From a checkpoint of a small mixture-of-experts model trained on Wikipedia.
Size: 16 layers, width 160, vocabulary 5221, 39.9M parameters.
Experts: 3 picks a token, a softmax router.
Training: a variant of Muon for the experts, 477M tokens, 3844 steps.
Below are experts of layer 6 (counted from 0) of a mixture-of-experts language model. Rows are named router (the router's row for the expert), down (a neuron's output weights, with its number) and show model dimensions 0-159. Each number is 500 + 40 x the weight over its row's rms, rounded and kept within 0 to 999. Numbers have three digits each.
After each expert's rows: a language model's description of what the expert responds to. This comes from a sample of Wikipedia text that the model never trained on.

# expert 54
router:497518516521531597526555508543533530517505536458477559474478501436564531555513485483521570531496553526476541574461549525561509556595481463490482468485461511493490509459473440456533569505521466488487492527503595448469497508533490544499543436414482533497447448516491564446564435522441552485493444536544454437537513489426514427531505475449493510516530468465436454494492472545498446468460502506491471568537445524487511470507436538440414487429512449522539514519549456567501507514501547
down0:524491553480504448405488446449455423544499549510486524501445522468558516457495545459481482505576533499507530470519485501516439565446572603511558490512537499482535444506423453516508514435519501572462438470506482578477491526540489489527465500482505513494548457514502521454500446444532484441539486547485525446412483513481463540565472455481478514470471501515479506523438503387438502454518542475535491482445434566539438491558443527498508476535460495528465526542397505479516534516522562
Description: Word-initial capital letters or pieces starting a surname after a first name, often in sports rosters and lists, like H-ansley, F-oster.

# expert 10
router:525529498428524472453554466549540565595575473489477532476512464501461419502492588474489483530430538435531491533455500537498432519557566518515498497513452486509523495500457468511520538527599496505463533525434544414508474550477522503519551498480403499513518420519513505525587448474473484560498499480471467552513446473495471500509535484513528500459493441499569539472480415485524414459437496567488572541486504509529497506485562527482498499488553509562524544499436444479474514433501427
down0:520504556458551513496485431512541493488488501508497491505473596547495492446608557407514460544537422509507426471446537517486528487509408527461502509526535488448520469480525475487489528527529423504498579452507467507464494516549424483439545517496515427502475462564465502468446513503569519518508432464515515585484502414541544480412528521506513532517516488468508505489449568481497650504543496533458497510526504526470497492494488513437524537602517542539510557528515503477510475508526463
Description: Word-internal pieces like k, ak, ic, iv, ous in names and foreign words, such as Donkey, Yukon, medicinal, Büyükşehir.

# expert 5
router:507500500546471501503516465481483507493438568432542505545412531520463497493501526523519572558532497465509451484534491491502492514466572536492492513537453487552494511553499394513413481499418428428478548506518479453559480427536457453495469536553485540507486522508492497484517510529528506481542506491458494505415506506482500514545555611530457463532514488525574447485540486490502519492467404473514616480561523508578398541427507468522508464538516462454523439461514436478472519523470547
down0:442490535444455495507511474482469494508446507513443492582515396486495488516515482469520463497511531486516526495505488472460542487507533486485465569461486468530527473503535509522418434515514497501462576465409525476494510501450540486462448558501463438557560471523534486567448508541498496567558595526475476543549450480489482474544551602486415470582527521489457493512534422517490498480527510458503505470448579446482492488532467561489491540464502508566452407489579510516557442532580488
Description: Word-final pieces like er, el, re, ers, ier inside names and nouns, often after f: scorer, Turner, ferry, fertility.

# expert 30
router:487475514490564464502511452572499525608543506481469506500489485479509556492539505491526514561514418500504560493569532573555534514500491375493480506496455459515515550477489448563506550457465461492482520457530475507551513523466546517557497495517497439496494513431588528534521472513545486456493539559533468538571491504502465445493492551504548484458490471495432529505515478583551492559461460521538519534446530462522442521565466525485540545541491523474527413535524433592480491405429450
down0:508562501472548470571529515486523477496499566545509514428486524481551437521549464494545531553605530466515499512451534484466485544540456432529570402480510412511447509447483397479480473445514482460449457465538464563520558527458521507540531472471464541425519498512495536495445460510507531520534586478478509519556497531451484508504557485587540536514500500486493466482538513509488501518533486543494463612553471465525496491409504520479532516488518446451485470421528541576493446549507470
Description: Single letters and short pieces inside unfamiliar, often Asian or Turkic names and words, like Kash-g-ar, Punjab-i, Bac-ol-od.

# expert 62
router:507523518479461455429444494547495547532511456511512475478445481468505523498564534516468547440450526542490572503527533507513493485461514497524493484469455530475555466474512479520502575510486567488405505506402475463524484473482501490522537414443493593525436529465598484466522518518462471523547481525529524493454529555497520470516548489608493545435542509445471541471567470530493433485507502556539484387592532506415533501495490430476502524508482523524512531480552446455537474576554476
down3:543546473478519437492533489462478504447504487488444490530502494475565482494540483482475494479519420484539510477598533548481472436586449509518528526484557497501514507477479497525495467432499556549464422467574541485448481478591535522531381443434494482518538476522524593436489528476431479488541519509517476430560501526462473488506562535565479535511539460484522506483517394471541491459530497462469461552489529546442477490497510488483477576483424452483468444470578465527450558505501460
Description: Last pieces of place names, surnames and plurals, such as Aborig-ines, Colise-um, vill-ages, -burgh, -wood, plus Street and Avenue.

# expert 0
router:475528527572490444501427469446527517500531466478447483518447433554454461544520504397534504462568448474531508525555557477460518536523562461480522500466495479521449464493561537459511481539437503521500489490514520511449444558518445553508508451505497596488565506525438517542478535455419424545478521461510504507447484560439450468498518494470465514521567477460449466472576552475525476483528452541549521463475549504461477538453450461555519466545477488513489455460567486460466552563547580
down3:489528482529495500474532413498563493532506546490480489513494459543496525526500593488430449480466462523467522533484493478541518562484545459531489465515360536474517437470477498528472525494470548512437427479464464491443487528550462519475518488481524524452479538549577599450520580470543503543557526476562511503491494571497570555534427459524448525487508504503525533460507564444479617452518524458542523532545478513442536541514476518481495494527511544460539451609458468524512469516538499
Description: Common nouns for organizations and activities, mostly in sports and school articles, such as team, season, club, Cup, School, career.

# expert 56
router:463506482557514492464490528454465534499569439533491508617468507536453522513525528487505448510494472483483463522505437490504571538569492444543507519501477430531491459522470529446455542510462507497509483484573537483518421462507465434497494563522615451468472496489500545604557550527483464492579482473522546517497491580449539521518498539488519522515484473546544533508470524481517447513498511441486503477548467475474479497555530473544596460452585465480476546613421581485524534510507500
down0:509554452488531515439506478595506518539522440539519543513550504564489513478460553542530480571388411452549515557466520471461497525480506544468488529457552495434452475460437526441475456585496449459404584523503407509542546482459478476538472568494451471506552557513529492529419546458535516476514545450481512510517573496489543460479549526480523451481428467492464455461469500521481484488496531479528439497505512491533537495546521491505452513552534496408521550500492491494458532489451518
Description: Inner pieces of compound or derived words, such as team-m-ates, court-ro-om, leg-isl-ature, allev-i-ating, plus family words such as married, wife.

# expert 3
router:538498530544500460406509509590438477468535497509504517461520500456500539524461502561514440536435563475532457570540587556475531573480484482530554518458504482514501558559534497494498480497526531523487531591467506544537517503527466500435537462535505503493511464532567442508605521498479463439465543535496471548464487430481486488432507557538536474541473466525482558516430468477558614493483468520474507550473452464531471454548458553424495513523485487497493563504552539528516603522505502
down0:508482492555524503533525435487564448518619498469542496471446522531489514513448504494493529469503522427435540506568479449482561489539497436540449436499446498482508503521393589466449507469486510399475523487498548504490442515491552459530485574517564473513479529445460503520515519489481437478479499483479480494518542545500522501488475411409492471473585466495492504512516497496527475489520549494521523540487512472432487546578510453454501443518527463471486454523535440453607509566422451
Description: Word-internal pieces like al, an, as, ir, os, ian inside longer words and names, e.g. Batt-al-ion, med-ian, Gu-an-ajuato.